python train.py --d_expert=96 --normalize_top_k=true --balance_bias=true --lr_router=0.000462 --vocab_size=8192 --tie_word_embeddings=false --optimizer="muon_variant" --beta1=0.9 --max_grad_norm=0.5 --batch_tokens=[65536, 131072, 196608] --max_seq_len=1024
Below are experts of layer 4 (counted from 0) of a mixture-of-experts language model. Rows are named router (the router's row for the expert) and show model dimensions 0-127. Each number is 128 + 24 x the weight over its row's rms, rounded and kept within 0 to 255.
After each expert's rows: a language model's description of what the expert responds to. This comes from a sample of Wikipedia text that the model never trained on.

# expert 54
router [140  74  92 134 141 152 144  86 203 141 124 161 163 111 146 104 148  83 121 131 131 111 123 183 142 117 129 127 112 113  83 123 174 128 105 125 118 104 119 123 130 145 112 143 109 131 133 111 153 117 158 119 166  91 128 110 101 131 175 124 148 122 150 119 125 134 102  95 128 158 149 101 113 112 107 107 129 110 152  93 167 143 143 124 154 121 135 129 116 108 132 132 143 148 197 134 132 130 111 147 129 113 118 134 138 153  85 106 111  96 101 154 139 115 134 139  87 119  97 125 118 122 115 163  93 202 113 110]
What it handles: Pipe separators and divider rows ending cells in election results, filmographies and other tables, after names or numbers.

# expert 13
router [121  89 113 129 149 166 132 106 180 124 124 119 140 110 170 107 170  78 115 136 118 151 166 147 129  95 114 125 105 113 130 114 139 147 100 100 125  87  94 147 115 131 119 148 103 105 120 120  65 196 155 125 148 133 157  86  87  89 145 132 123 133 171 135 139 185 109 126 110 132 120 127 129  64 120 143 129 140 144 142 129 140 150 118 150 131 127 105 100 129 112 133 108  97 128 134 114 115 131 110  98 128 126 139 119 149  96 119 129  96 110 149 116 137 112 141 118 149 128  94 155 132 147 148 104 203 130  96]
What it handles: Colons, commas, semicolons, table pipes and dashes that join a label to its value or title parts, e.g. tool: Panorama.

# expert 52
router [116 101  82 105 143 120 139 141 174 180 101 115 130  96 141  96 154  99 100 144 117 132 129 167 123  96 134 102 100  98 119 136 117 160 112 113 156  95 110 109 133 154 138 148  80 110  93 133 123 166 151 131 104  93 150  91 116  73 154 157 146 148 148  92 169 148 129 108 109  99 113 105 147 129 127 115 159 125 139  83 154 125 168  94 124 124 126 124 101 120 123 144 130 125 146 127 133 150 112 134 147 121  91 184 158 106 141 113 159 120 141 175 116 118 119 136 154 116 111 113 123 153 141 192 121 134 155 107]
What it handles: Opening piece of a person's given name after a table bar, comma or by, such as Mar-ge, Angel-ina, Lau-rel, Gar-veyism.

# expert 16
router [146 127 126 160 162 134 162 123 172 119 133 133 130 123 128 129 174 134 103 146 137 100 186 110 178 116 105 124 104 123 101 141 160 110 130  65 132 128 116 121 154 151 103 141 119  96 142 141 103 163 132 158 127 126 137 117 114  92 113 142 149 136 114 156 140 140 113 103 124 131 112  88 157 154 115  72 100 119 124  87 127 147 154 120 117 179 130 134 127 166 116 164 123 129 125 110 172 124 103 126 107 108  80 118 139 102 107 108 137  81 110 156 131 163  78  97 125 107 104 125 188 152 170 142 129 133 123 133]
What it handles: The final digit of a four-digit year, and time-span nouns like years, century, months, days, such as 202-3, 198-8.

# expert 62
router [102 134  96 115 110 137 107 142 160 138 151 112 117 101 145 135 168 119  89 126 100 141 156 160 122  97 113 129 138 135  94 133 114 119 118 118 113 110 115 135  70 115  89 154 119 118 100 132 112 116 120 179 139 117 160 118 124 136 122 116 139 113 143 134  97 122 114 101 131 108 110  94 159 105 142  99 114 106 157  90 145 131 150 111 136 114 115  89  90 113 153 120 148 105 141 157 173 132 121 117 106 126  59 139 157 116  88 124 171  94 127 111 172 136 163 112  93  59 128 105 113 138 167 166  79 120 119 126]
What it handles: Opening quotation marks before titles, line breaks after == headings ==, hyphens in compound names, and prefixes like un-, non-, pro-.

# expert 11
router [ 80 105  72 161 165 143 198 139 187 169  96  88 113 104 114 155 144  77  97 133 141 139 148 117 156 118 155 138 119  94 129 134 151 151 137 118 114 130 104 108 148 150 110 142 107 124  93 136 123 169 111 161 146 112 145 111 123 134 126 120 137 164  97 128 141 139  90 138 103 143 101 129 159 133 118  97 112 140 173 108 132 128 135 137 138 121 112  96 136 195 112 113  99  99 134 151 125 116 142 131 128 134 124 126 132 128 113 128 156  78 138 145 109 159 119 124 143 130 154 175 152 127 123 154 136 143 186 118]
What it handles: Common nouns for people, roles and bodies right after the, a or his, such as President, father, wife, government, city.

# expert 1
router [134 112 104 118 166 172 142 167 136 121 125 134 135 127 114 150 154 104 119 120 125 101 133 133 129  63 120 132  84 121 129 143 161 168 121  75 116 108  82 118 109 155 141 126 107 123  89 125 134 172 168 134 144 134 155  90 131 139 121 128 123 172 155 129 133 138 125 128 102 119 118 117 201  83 135 127 135  88 159  99 174 146 164  98 163 150 137 125 123 174 139 143  99 110 123 119 159 142 143 120 136 137  92 148 139  95 124  86 154 134 130 144 116 124 106 131 139 128 182 113 157 156 166 135 135 160 140 124]
What it handles: Digits, dashes and slashes inside dates, year spans and measurements, such as 1969–70, 2007-06-04, km, cm, %.

# expert 32
router [138  85  49 163 132 168 175 137 142 159  99 139 117  83 147 123 181  96 105 115 129 154 100 141 150  75 131 152 128 104 144 131 126 178 103 112 143 101 106 110 135 140 121 146 128  99  93 143 134 160 152  94 116 118 156  95 130 110 123 152 133 128 121 114 184 153 143 150 146 124 113  99 158 118 122  78 107  99 146  94 139 131 169  92 133 140 128  94 128 135 127 139 139  81 121 123 144 145 118 117 122 144  96 132 169 124 110 108 150  95 142 164 117 119 122 141 131 114 115 123  98 131 163 138 123 127 153 109]
What it handles: Single capital letters and first pieces of proper names, such as I|onescu, Cy|prus, He|idenheim, plus Jr, Ltd and some non-Latin letters.

# expert 5
router [159  89  97 133 150 150 167 147 166 136 109 121 128  84 158 132 145 125  90 152 159 118 117 144 146 112 105 115 110 129 122 111 118 143 110  99 108 114 133 110 128 159 108 153 140  81 146 148 120 122 143 111 136  72 114 134 131 106 144 183 143 135 107 127 165 134 109 104 133  88 148  78 178  72  77 113 114 116 186 130 139 133 141  99 142 154 144 115 112 152 145 145 119  73 120 131 169 107 146 159 132 123  70 128 145 154 101 112 134 124 141 149 108 126 112 104 113 108 112  98 143 123 162 134 144 122  99 138]
What it handles: Single capitals and capital pairs inside abbreviations, codes and model names, as in RD8, NEC, MS, WRC; also infobox field words.

# expert 61
router [145  99  93 148 158 156 141 174 152  88 139  93 105 140 137 119 131 119  94 124 144 128 133 160 131  98 104  97 110 137 108 127 136 175 124 100 117 127 104  91 114 132 146 131 123 130  71 178 108 155 163 152 128 127 131 127 129 116 118 118 132 135 131 123 122 142  80 118 109 134  85 115 161 116 108 133 151 102 132  48  92 105 123  93 166 105 179 128 154 150 125 126 105  99 127 123 123 140 133 145 125 143 118 159 138 123 136  91 153 104 109 193 138 114 131 109 131  97 139 113 126 114 193 141 107 129 149 102]
What it handles: Space tokens just after a table pipe or list dash, before a number or cell value in stats tables, e.g. | 2023, | 1R.

# expert 40
router [141 104  96 115 115 162 101 115 125 121 100 138 149  77 150 164 157 130 121 159 119 167 153 160 152 108 111 141  86  95  93 116 141 151 120 103 130 105  95 118 123 137  98 173 119 139 110 130 107 132 148 138 129 115 150  92 123 129 142  84 133 115 140 129 146 106 129  97 136 125 119  63 159 133 113 148 132 101 164 119 140 155 180  76 116 148  95 110 153 162 108 129 127 122 184 152 174 130 112 150 124 153 120 123 151 169 125 144 161 135 125 132 120 118 136 104 111 149 112 118 142 152 186 103  74 134 130 127]
What it handles: Inner syllables of Greek- and Latin-derived scientific and foreign words, often in taxonomy or medical text, such as synd-ro-mic, tubercu-lo-sis, clype-ata.

# expert 59
router [144 123  58 105 135 164  97 123 166 109 110 137 127 120 142 137 140 122 106 150 124 111 118 161 125 140  92 109  82  71  93 108 143 104 126 126 113 107  93  85 113 161 141 139  87 136  81 146 131 125 135 115 168  79 137 108 143 131 157 100 147 126 165 153 110 125 102 114  98 159  96  72 126 138 144 127 129  99 157 125 123 136 165  92 102  77 151 114 121 154 152 149 166 116 125 158 123  94 146 153 125 139 102 142 148 140 128 124 150 130 143 136 134 138 112 116 158 112 119  96 144 124 150 145 126 137 177  94]
What it handles: Middle or second pieces of split proper names and first names, as in Qu-ean-beyan, Co-ach, Rock-y, Kevin, Francisco.

# expert 38
router [137 103 104 161 172 167 156 120 158 138 116 122 154 136 139 122 155 121 126 138 136 144 150 140 136 129 115 121 143 109  82 103 153 128 109  95 120  90 120 121 166 185 110 126 142 111 147 122  97 145 158 174 141 134 124 133 104 145 110 158 179 123 109 121 145 146 142  72 124  97  93 121 133 115 107  99  98  85 163  85 150 111 156 136 166 160 117 146 141 148 136 160 133 114  90 136 155 121 124 140 115 104  74 164 173 124  85 175 132 123 106 159 122 154 144 137 144 116 106 141 149 125 177 125 133 118 129 111]
What it handles: Digits inside quantities, scores, dates and table figures, such as 4|5|00 mAh, 9|4|2, plus number words like twenty, hundred, million.

# expert 27
router [119  98  91 110 113 150 105 141 189 134 131 146 132  97 151 137 137  79 125 116 124 159 192 140 175 117 115 146 114 138  86 144 107 143 115 115  91 112 141 108 115 164 133 128 119 121 107 172 106 146 120 138 145  82 146 135 160 111 128  70  97 156 144 109 160 145 110 120  98 120 115 135 139  96 109 138 165 158 165  61 138 143 142  82 129  94 129 139 115 128 109 127 148 148 154  98 141 110 165 155 136 128  92 136 140 118 113  99 160  95 112 165 118 162 108 147 119 114 129 109 127 126 153 147 145 139 147 133]
What it handles: Opening pipe of a table's header or row after a section title, heading equals signs, and header words like Pos, Party, Opponent.

# expert 20
router [138 122  82 135 105 154 125 146 131 147 117 118 136 132 122 132 142 117 116 111  98 105 132 184 126  89 114 159 139  90  43  98 123 155 103  93 108 119 124 132 110 151 136 181 117  88 107 124 132 157 150 166 113 118 161  92 116 116 139  93  96 115 116 131 153 134 116  99 114 120 108  87 164 129 106 113 134 135 165  84 137 117 166  93 142 127 108 116 122 131 114 145 124 127 147 134 140 121 133 127 131 105 100 188 198 146 129 134 156 111 147 175 130 112 113 119 110 154 107 126 121 132 186 113 115 133 113 134]
What it handles: First pieces of split words and short function or verb words after and/to/quotes, such as be|ans, vis|ible, give, in, plus table pipes.

# expert 56
router [101 112 108 150 147 147 132 128 165 149 134 106 120 114 114 139 133  96 126 139 133 145 137 142 137 135 123 137  87  99 121 163 183 108 121 113 106 108 124 119 155 145 132 136  90 152  80 143 147 151 136 139 127 118 120  92 110 109 134  88 170 155 112 106 140 153  80 144  79 141 132 107 178 115  76  85 136 112 145  60 125 101 155 106 140 140 110 142 126 151 125  96 151 112 141 156 124 118  79 150 113 149  75 140 141 127  87 149 153 118 136 153 175 145  72 116 121 135 118 100 142 142 157 154 134 140 139 135]
What it handles: Common nouns following the, a, his or its, such as course, question, report, role, album, episode, often before of.

# expert 29
router [100  73  48 160 142 149 163 154 130 144 128 115 131 129 136 108 126 125  75 110 122 135 155 155 116 145 121 108 117 100  98  99 159 144 121 100  88  98  93  92 141 125 122 165 141 102 119 134 113 132 137 137 173 109 126 104 151 142 142 106 130 133 103 118 134 143  86 100  90 130 103  88 171 136 127 134 121 121 201 122 140 139 136 127 148 100 139 124 106 192 120 131 153 120 121 168 151  71 120 140 140 137 100 143 163 137 133 109 125 132 133 155 134 144 110 138 157 130 162 143 143 120 148 142 130 151 124  98]
What it handles: Final word pieces that complete surnames and place names, such as -mann, -man, -elli, -son, -ovich, -ez, often just before was or a comma.

# expert 49
router [106  99 103  90 143 129 139 141 159 130 164 139 131 107 136 104 154 142 127 172 143 116 177 122 124 123 147 113 150 132 113 125 160 161 125 106 146  79 121  47 121 149 130 150 107 127  98 133 115 142 154 127 163 110 127 116 116 113 113 122 155 162 118 118 102 118 110 127 134 128  96 133 111  85 144 106 156 147 136  66 180 116 150  69 120 106 123 146 122 129 119 132 152  95 132 143 142  77 125 109 172 138 118 147 147 118 104  99 162  99 108 146 121 120  97 143 141  91  91 106 181 167 124 144 116 129 129 130]
What it handles: Articles and ordinals after prepositions in biographies and sports text, e.g. at the end, the first season, this version.

# expert 41
router [109  88  81 130 128 120 130 137 132 168 118 129 110 108 139 145 167  99 103  98 119 103 107 154 131  84 134 139 126 108  79 125 114 171 103 111 118 115 130 134 112 136 109 136 140 111 103 163  89 141 145 156 112 119 180  91  88 109 122 110 134 125 130 121 152 103 120 142 117 100 122 102 176 107 127 103 106 119 163  87 167 136 155 131 147 106 144 108 122 126 136 157 122  93 139 128 148 131 119 160 141 136  96 171 201 135 131 109 138 100 146 158 146 128  75 123 100 147 112 103 119 113 177 182 103 122 120 134]
What it handles: First letter or letters of a word split into pieces, at section headings or after spaces and quotes, e.g. S-troker, F-amily, s-melting.

# expert 42
router [114 102 101 116 146 163 147 121 139 129  85 133 114  93 151 141 188 119  96 104 138 161 112 141 172 100 117 173 103  96 121 120 155 136 137 107  98 121 118 117 173 181 111 125 114 116 108 165 114 145 125 112 142  93 152 109 134 120 106 105 149 120 110 116 127 138 135 121 120 122  85 124 153  94 128 123 115 107 165  37 170 148 153  96 122 136 140 108  98 128 100 154 146 119 155 141 153 114 165 110 120 127  86 108 157 137 126 136 129  82 136 165 109 123 127 119 108 132 124 110 149 113 185 133 104 140 135 134]
What it handles: Line breaks and header or cell words in election, squad and infobox tables, such as Majority, Party, Incumbent, MF, Votes.

# expert 28
router [136 122 100 153 159 152 131 143 155 127 120 111 130  98 117 130 153  55 128 122 121 139 128 164 166 126 108 128  87  69 123  83 143 105 136 103  87  76 115 124 143 186 129 161 139 120  68 135 128 163 124 143 114 121 135 110 116 117 141 107 126 156  86 124 123 159 123  97 106 138 124  87 137  73  74 120 153 142 126 104 121 132 131 101 127 148 105 148 159 142 132 122 137  98 134 149 121 159 142 161 113 127 104 156 141 137 107 159 154  93 162 145 143 133 108  83 166 143 145 131 137 126 139 138  98 133 145 122]
What it handles: Common nouns and adjectives that take a plural -s or other suffix next, such as oil field-s, mission-s, institution-s, local, medical.

# expert 22
router [147  94 111 121 157 200 132 159 137 116 126 110 178 110 158 129 138  87  99 121 100 126 155 181 148 126 104 135 112  91  77 109 147 127  94  85  96 122 133 124 144 168 115 149 119 119 113 127 111 163 172 143 126  98 163 109 115 133 131 119 102 121 104 133 122 189 122  94 107 123 120 104 168 137 120 120 149 114 141 103 129 135 161  91 147 131 121 150 130 145 124 139 128 117 134 144 158 118 137 120 140 133 103 151 187 136  85 148 146 131 135 144 127 135  85 110 146 121 146 106 161 146 192 126 130 124  97 107]
What it handles: Digits and brackets inside model numbers, LaTeX formulas, ranges and table cells, plus taxonomy words like Type species, such as D6-400, Cortex-A510.

# expert 55
router [121  89 114  92 139 162 114 124 154 135 125 142 140 115 136 100 150 125  74 137 131 116 125 186 143 109 146 118 109 117  77 129 141 153 129  78 107  71  98 108 122 152 124 162 110 109 111 150 124 152 149 136 139 104 167  99 122 109 120 125 128 132 146 140 129 120 100 120  94 124 127  78 152 128 129 108 139  79 136  94 147 127 152  86 123 119 122 101 144 157 139 135 141 106 154 135 162 102 101 126 148 146 103 165 204 149  98 103 134 121 121 184 142 113 110 127 139 114 145 118 122 180 166 167 105 132 127 119]
What it handles: Country names and first pieces of personal or foreign names in tables and lists, e.g. Croatia, Vietnam, Tal-es, Thai script pieces.

# expert 3
router [ 99  89 105 149 139 159 129 163 145 127 152  92 141 137 160 112 169  98 113  96  99 127 164 117 120 145  94 143 162 116 104 121 129 142 143  67 134 103 115 106 119 157 114 159 124 124 114 135 148 138 183 172 128 117 169 122  96 112 154 108 125 122 121 137 183 126  79 136  82 129 123 138 171 112 137 109 130 102 129  72 114 145 129 120 137 122 154 136 157 136 121 127 101 133 148 156 158  63 125 153 157 139  95 161 140 124 126 132 161 101 158 159 138 155 124 144 113  84 139 110 136  98 127 145 116 127 148 117]
What it handles: The first digit of a number split into pieces, mostly years and table figures, such as the 1 of 1998, the 2 of 2005, 1,024.

# expert 34
router [ 99 109 128 138 138 132 123 143 139 139 137  77  91 118 108 116 151  96 111 149 138 107 115 125 146 137 112 101 114 116 160 161 144 123 125  60 148 119 105 125  86 113 112 129  99 114  95 139 113 131 175 134 157 124 152  86 135 102 185 142 156 155 121 139 126 123 117 135 111 130 126 109 191 101 139 112 148  51 159  69 117 171 156 125 113 141 145 126 150 149 137 139 133 128 154 149 139 121  98 138 127 115 102 121 129 137 170 110 147  90 137 174 112 122 111 100 140  83 112 146 163 118 160 111 137 148 148 145]
What it handles: Month names and the spaces, commas and digits following them in dates, such as in July 2019, February 23, January 1, 1999.

# expert 35
router [107 109  94 171 147 124 172 149 143 146 118 114 116  84 121 148 152  60 129  94 110 138 112 164 139 113 109 161  81  90 124 134 156 134 120 113 108 101 101  93 138 132 117 129 142 122 137 133 151 164 116 117 143 113 125 123 120 108 116 124 167 148  87 112 127 153  94 151 135 161 139  85 188 147 110 137 156 134 141 111 118 125 150 124 118 137 106 155 144 177 121 137 156  81 131 158 113 100 115 109 113 138  65  90 140 119 114 146 158 109 124 107 160 131  64 125 128 144 154 136 125 113 143 151 113 151 134 142]
What it handles: Final nouns of compounds and named venues or events, like Stadium, Cup, Championship, festival, program, plus suffixes -ism, -ation.

# expert 30
router [132  94  93 152 142 150 116 175 132 122 140 115 146 131 166 118 114 110  97 121 105 133 118 149 163 103 100 101 121 112  87 105 123 154 107  65  92 118 107 107 113 138 117 158 127 137  85 141 115 134 166 176 124 129 165  88  98 103 125 127 150 154 116 134 152 176  93 119 119 128 113  91 188 123  96 127 136  93 172  77 113 116 146  86 137 126 137 109 143 155 112 134 104  97 145 152 144 121 118 165 126 141 129 128 143 141 102 105 130  86 138 166 128 118 117 118 134  94 139 120 128 105 193 134 125 119 127 125]
What it handles: Lone space tokens before numbers or words in sports results, lists and bios, such as via 8th, an Azerbaijani, Light Heavyweight.

# expert 6
router [140 110  86 137 139 157 148 134 129 128 123 130 116 102 151 119 166 112 112 134 134 106 149 157 144 101 111 136 134 131 129 108 179 173 111  89 116 102 100 123 154 142  77 156 117 125 104 130 119 141 155 155 106 116 183  91  99 130 145 135 142 141 135 146 172 136  97 113 116 124  99  92 160 116 116 100 106 113 187 105 137 144 176 103 169 118 108 133 133 168 122 155 127 130 144 144 157 104 155 134 139 127  98 155 148 134 132 110 171  91 123 156 134 113 107 133 114 126 136 144 209 104 166 142 106 163 130 125]
What it handles: Scattered cases: year digits after 19, adverbs like previously, newly, already, nouns like people, women, children, and mid-word pieces.

# expert 26
router [162 101  98 125 152 179 153 151 163 114  88 128 176 106 119 119 124 110 135 163 133 108 106 152 166 121 118  98 105  96 124 122 101 179 124 119 153 118 124 129 138 146 114 155  86 111 108 166 108 135 149 175 150  87 135 111 127  92 168  98 117 112 144 145 130 154  81  83 123 118 105  83  98 150 112 136 116 110 185 129  92 162 158  91  88 118 111 111 169 154 110 132 147 112 113 134 148 141 170 146 113 139 121 135 135 157 130 113 147 147 135 156 130 121  97 120 132 133 134  95 135 153 152 131 141 126 156 120]
What it handles: Middle and final pieces of non-English personal and species names, such as -lia, -ina, -ovich, -witz, -ora, often in tables or lists.

# expert 23
router [143  96  90 113 162 165 163 133 156 124 138 100 155 118 114  96 156  85 146 151 127 113  97 152 108  95 133 136  97 114  91 110 169 149 113 115 118  77 104 123 117 128 131 148  79 134 116 126 117 135 163 141 167 123 160  96  95 145 153 119 119 126 158 128 117 156 114 129  93 105 121 121 135 110 112 125 105 130 144 137 137 121 136 123 157 147 165 103 134 131  81 147  89 102 146 138 128 145  89 153 122 108 146 181 173 163 116 137 117  94 101 154 119 117 136 122 107 147 119 138 165  97 166 136  83 174  96 101]
What it handles: Pipe separators in wiki tables, mostly right after a number in a cell, e.g. 2017 | 4; also semicolons and parentheses in lists.

# expert 50
router [135  99 130 135 145 175 160 167 170 116 137 113 135 107 188 125 131 118 131  97 142 139 141 159 160 140 113 103  72 143  94 133 155 143 115  62  97 105 117 112 134 179 106 153 153 133 112 122 110 181 149 138 118 127 156 101 111 134 182 128 159 146 111 144 122 133 147 105 136 108 113 131 110 133 132 140 137 139 143 117 133 165 169 101 111 147 132 145 150 141 125 163 124 125 144 160 170 139 126 143 141 110  89 173 143 124  87 122 157  85 136 140 150 139 131 117 159 107 175 123 138 133 159 127 117 172 140 100]
What it handles: Adjective and participle endings on word stems, such as -ical, -al, -ous, -ed, -ing, -est, and adjectives like annual, historic, original.

# expert 31
router [142  82  75 144 131 158 129 172 128 112 142 114 150 112 172 110 131 106  89 113 101 117 128 159 154  80 112 123 119  99  97 109 129 149 116  76 121 105 116 128 133 150 128 190 114 119  82 127 122 131 178 166 128 128 170  82 127 105 142 138 137 155 107 127 142 177  93 107  97 129 114  99 176 125  97 117 133 100 155  84 130 144 151  97 147 128 124 112 129 146 104 135 129 115 147 139 143 126 125 144 113 122 120 156 163 138 121 106 132  91 148 176 140 114 108 118 131 118 152  99 136 120 189 120 108 129 124 116]
What it handles: Bare space tokens between words, mostly before a species epithet, number or foreign-script text, e.g. Cryptalaus elongatus, SANS 164.

# expert 4
router [143  97 101 108 154 156 117 107 135 167 104 163 137 128 141 149 137 115 127 158 119 127 110 155 150 133 132 129 105  85 110 137 114 174 114 100 133 107  95 120  90 135 102 169  97 153  65 126 140 125 134 139 117 122 135  82 109  96 170 129 132 113 191 143 134 119  95 112  99 164 118 101 117 122 119 109 152 137 148 117 121 166 152  87 115  91 106 115 161 141 140 189 131 113 118 132 154 137 126 122 138 173 126 151 152 125 140  88 148 117 151 134 160 135 139 147 111 142 144 120 176 140 169 151 115 135 186 112]
What it handles: Middle syllables and accented letters inside non-English proper names, often in sports draws or cast lists, such as Jo-ka, Gö-ksu, Ma-ï-a.

# expert 53
router [140  96  97 126 152 132 154  92 100 123 170 134 145 128 147 103 163 126 133 157 120 126 110 176 137 128 100 138 100 133  98 118 145 162 135 107 108 122 128 127 120 151 126 141  66 138 138 165  95 195 143 149 132 108 111 115 143  88 118 110 119 181 145 141 177 158 126 119  98  95  98 109 131 106 111 123 122 111 157 128 126  96 126 111  99 136 127  95 102 117 123 130 151  93 104 145 130  66 124  99  83 120 106 117 148 140 155 124 130 125 158 133 119 115 127 127 131 128 153  79 138 167 164 139 122 144 112  62]
What it handles: Conjunctions and commas linking clauses or list items, mostly and, but, while, with, as, e.g. married to X and has two daughters.

# expert 18
router [144 121  95 126 126 137 172 142 175 191 120 119 162 117 156 109 130 122 140 112 149 110 121 135 152  80 154 156 133 117 117 109 144 149 104  90 130 104 143 117 134 166 124 126 110 121  81 101 127 152 158 119 148 112 179 129 127 105 156 135 140 142 116 123 189 110 119 137 105 108 119 128 165 124 148 118 136 113 162  98 147 183 174  93 158 113 155 130 135 126 121 143  87 114 125 153 157 131 132  87 151 133 117 177 153 128  98 125 150  77 148 168 118 128  84 120 157 119 173 140 134 131 141 154 127 106 138 117]
What it handles: Capitalized or common adjectives opening proper names or noun phrases, such as Central University, High School, New York, local, social.

# expert 36
router [107  92  92 146 157 146 161 152 136 131 131 111 140 108 169 116 115 138 139 136 121 161 133 134 130  88 146 114  99 110  92 101 139 175  87  77  96  91 122  88 103 164 120 133 108 105  70 120 103 135 148 126 148 111 138 142  95 125 145 117 117 130 140 147 135 131 139 111  91 102 119 139 111  72 119 113 123 141 190  68 103 169 134 105 125 105 112  92 141 152 108 140 138  96 135 151 143 108 139 123 140 148 113 136 156 101 130 112 148  86  95 118 118 100  97 144 153 135 134 121 112 141 135 121  90 175 122 159]
What it handles: Articles and possessives opening noun phrases, especially sentence-initial The after headings, plus a, an, his, their, its.

# expert 14
router [143  67  61 147 120 169 130 152 137 161 165 122 142 115 147 119 146 109  94 135 123  93 151 158 139 123 123 134 108 127 129 133 148 137  91  86 100 113  83 101 129 163 108 173 120 113  97 143 112 140 146 139 151 141 130 101 123 111 175 109 144 144 148 137 157 132  81 123 119 125 112 118 152 115 126 123 128 149 185  88 156 153 174 103 152 135 115 130 143 135 135 142 138 103 106 123 161 102 152 106 147 137  98 184 122 127  98 110 160 102 102 158 122 136  98 136 144 138 155 137 187 116 142 141 108 153 136 119]
What it handles: Odd tokens inside tables and lists of records, results and routes, such as event units (100 m), scores, and title words.

# expert 25
router [131 115 122  99 107 133  94 131 145 120 125 177 123 120 178 115 179 116  95  93 134 120 150 162 134  92 136 135 126  83  80 108 187 148 108  71  89 110 114 118 150 183 114 161 128 143 129 154 121 126 175 128 134  78 162  89  94 148 139 127 110 150 137 164 168 136 109  97 110 121 127 105 152 119 100 116 108  85 173 120 153 138 125  87 148 156 138 136 105 157 141 143 137 106 142 112 147 118 139 142 138 126 114 174 137 135 136 121 142 117 139 158 124 115 114 122 163 132 147 116 147 155 155 121 118 121 110 129]
What it handles: Middle or final pieces of names and words, like Zam-bo-anga or Congreg-ation-al, plus table labels such as Total, Country, See.

# expert 24
router [133  81  79 130 114 158 119 135 117 139 110 163 130  94 165 145 118 108 118 132 108 131 148 168 153 116 139 128 132 113  80  97 136 131 132 107 143 121 125 151 161 117 143 183 120 104  85 126  90 139 172 132 124  97 164  89 116  95 129  94 127 119 144 128 167 118 138 116  73 135 128  96 169 103 130  97 149 120 127 120 141 132 157 107 138 135 148 116 134 147 119 137 127 132 171 150 189 136 106 131 134 145  95 179 184 143 137 112 127 115 138 177 126 120  97 102 147 100 136 114 145 122 188 139 106 121 116 121]
What it handles: Word-initial or inner fragments of rare names and words, notably species binomials in taxonomy lists, such as P-lat-ycerium, Dem-oc-rat.

# expert 57
router [ 91 109  90 119 139 168 143 154 141 109 130 141 103  81 116 107 142  68 103 120 112 138 162 166 130  77  98 130 152 109 122 145 191 146 112  93 124 107 110 114 163 160 102 158  93 108 157 175 121 131 122 142 114  89 153 101 111 118 133 138 106 124 154 130 104 130 110  73 117 123  97 110 171 138 108 111 115 119 140 121 120 136 142 138 160 132 124 141 128 183  93 158 134 129 121 112 128  87 161 160 132 123  97 142 138 116 114  99 168 100 126 163 119 113 113 121 138 104 119 118 174 132 133 134  89 124 115 108]
What it handles: Plural suffixes and plural nouns, especially the final s on a split noun, such as founders, canons, layoffs, groups, artists.

# expert 2
router [116  94  89 125 179 165 160 136 127 130 132 123 137 106 145 111 154  93 138 132 145 134 143 150 176 113 106 133 117 121  87 156 138 174  98  91 128 115  94  79 120 139 107 170  94 122  98 151 117 144 157 141 129 120 147  99 118 115 172 159 111 163 139 140 161 148  98 133 126 148 119  98 129 113 127  95 151 113 170  88 167 127 173  97 162 135 148  95 108 132 136 161 136  82 128 163 152  94 150 115 123 130 116 127 130 161 154 124 130 125 126 143 100 119 112 135 129 103 158 140 180 115 158 116  90 149 123 108]
What it handles: Commas closing a clause or list item before and/but/which, plus verbs like was, were, is, became, and closing parentheses.

# expert 8
router [128 118 102 142 172 154 119  98 195 135 143  95 143 118 151  96 170 119 144 168 145 145 133 173 149 141 102 115 124 111 131 121 163 117 130  52 140 122  94 129 132 160 101 142 121 138 116 112  86 148 171 173 165 114 119 104 156 121 124 142 131 149 113 124 110 120 126  71 118 124 113 106 153 142 113  97 146 113 151  62 136 126 157 132 147 141 121 139 147 128 109 126 145 143 114 131 125 139 156 120  97 129 137 136 185 149 113 120 126  81 120 141 136 123  94  97 138 101 102 126 153 153 175 116 130 148 138 101]
What it handles: Middle digits of four-digit years after 19 or 20 in dates and career spans, such as 19|7|4, 2|0|19, 1|8|24.

# expert 58
router [140  59  42 142 143 199 130 138 148 131 162 163 120  91 156 132 155  78 126 168 153 135 122 161 129 106 133 122 134 118 112 144 141 122 113  91 115 123 121 126 127 153 129 154 122 111  92 145 143 170 152 114 128 120 160  89 116  98 122 122 129 137 133 136 135 137 127 114  95  93 112 120 125 130 114  86 119 120 143  77 136 129 183  77 124 134 138 109 120 150 144 132 129 112 130 154 159 109 115 140 135 144 116 143 158 113 119  86 148 108 142 175 167 124 114 110 126 103 112 123 153 154 159 127  92 130 119 115]
What it handles: Capitalized opening pieces of surnames, place and organization names, often in lists or tables, such as Bra-ttvåg, F-ard, Re-ed, Sk-ra.

# expert 17
router [125 109 122 109 117 149 179 175 156 102 145  96 153 145 149 110 113  87 107 121 112 152 131 166 115 112 146 129 127 106 100 127 182 152 108 103 133 105  94 106 165 139 157 168 122 134 146 191 131 137 172 151 112 112 162  99 117 103 139 139 145 112 116 137 129 103 135 109 118 112  91 118 118 117 135 118 172 135 142  79 111 122 169 104 122 134 110 132 131 137  57 115 137 146 143 170 169 117 131 123 151 117 141 158 177 101  84 131 127 128 151 127 150 125 123 142 158 146 136  83 104 143 129 118 121 118  84 128]
What it handles: Main verbs after a subject or was/to in biographies, mostly past tense like moved, worked, served, used, plus object pronouns him, it.

# expert 10
router [128 132  89 121 113 195 121 147 134 117 121 125 139 129 136 117 151  81  95 107 116 107 136 146 156 121 106 116  93 111  79 123 165 136 114 114 108 105 116 128 170 151 147 153 133 128  94 186  78 169 163 133 132 101 184 139  97 153 153  78 125 126 127 164 126 117 108 102 111 123 116  68 136 132 141 131 130 112 142 125 120 122 179 114 134 137 143 113 106 142 148 120 143 125 144 159 152 139 136 122 117 122  94 168 130 135 151 134 144 115 112 174 118  95  81 101 167 135 142 127 150 141 154 145 104 175 142 129]
What it handles: Mid-word stems after prefixes like sub-, re-, con-, de-, usually followed by -ed, -ing or -ation, such as sub-mit-ted, f-ric-ative, or-din-ance.

# expert 39
router [169  83  81 113 171 116 101 129 171 143 136 142 156 112 145 128 187  86 117 115 131 163 142 157 143 109 109 128 130 122 108 136 189 143 114 126 130 102 145 112 138 175  96 148  84 126 146 180 129 157 137 152 147 115 132  88 142  92 163  95 130 173 116 128 134 112  82 120 109 105 133 110 137 112 139 134 131 135 158  99 141 129 141  72 164  89 128 138 153 117 148 128 121 138 135 123 128 113 164 132 100 123 129 135 148 133 107  96 134 116 118 156 137 166 124 130 113  86 139 109 168 118 162 144 126 151 116  93]
What it handles: Line breaks and hyphen bullets that start items in infobox-style lists, such as the hyphen before Class: or County:, and the bullet before Density.

# expert 19
router [119 102 105 146 146 158 128 110 161 133 120 125 138  77 135 126 178 108  88 116  98 172 130 148 118 113 152 156 160 121 106 145 122 174  96 110 123 107 101 134 113 134 135 122  82 129 100 142 115 147 173 141 120 138 123 121 125 103 115 135  99 155 144 121 138 127 100 119 118 127 133  75 167  85 140 105 130  94 150 114 132 126 130 140 125 134 138 104 114 134 158 128 157  75 142 174 141 130 140  94  85 118  78 120 183 120  98 144 158 144 151 104 161  75 124 103 125  79 152 117 137 147 132 167 115 160 108 132]
What it handles: Opening parentheses after names or titles, introducing dates, acronyms or ages, e.g. Prevention (CDC), Goldberg (1979); also heading markers.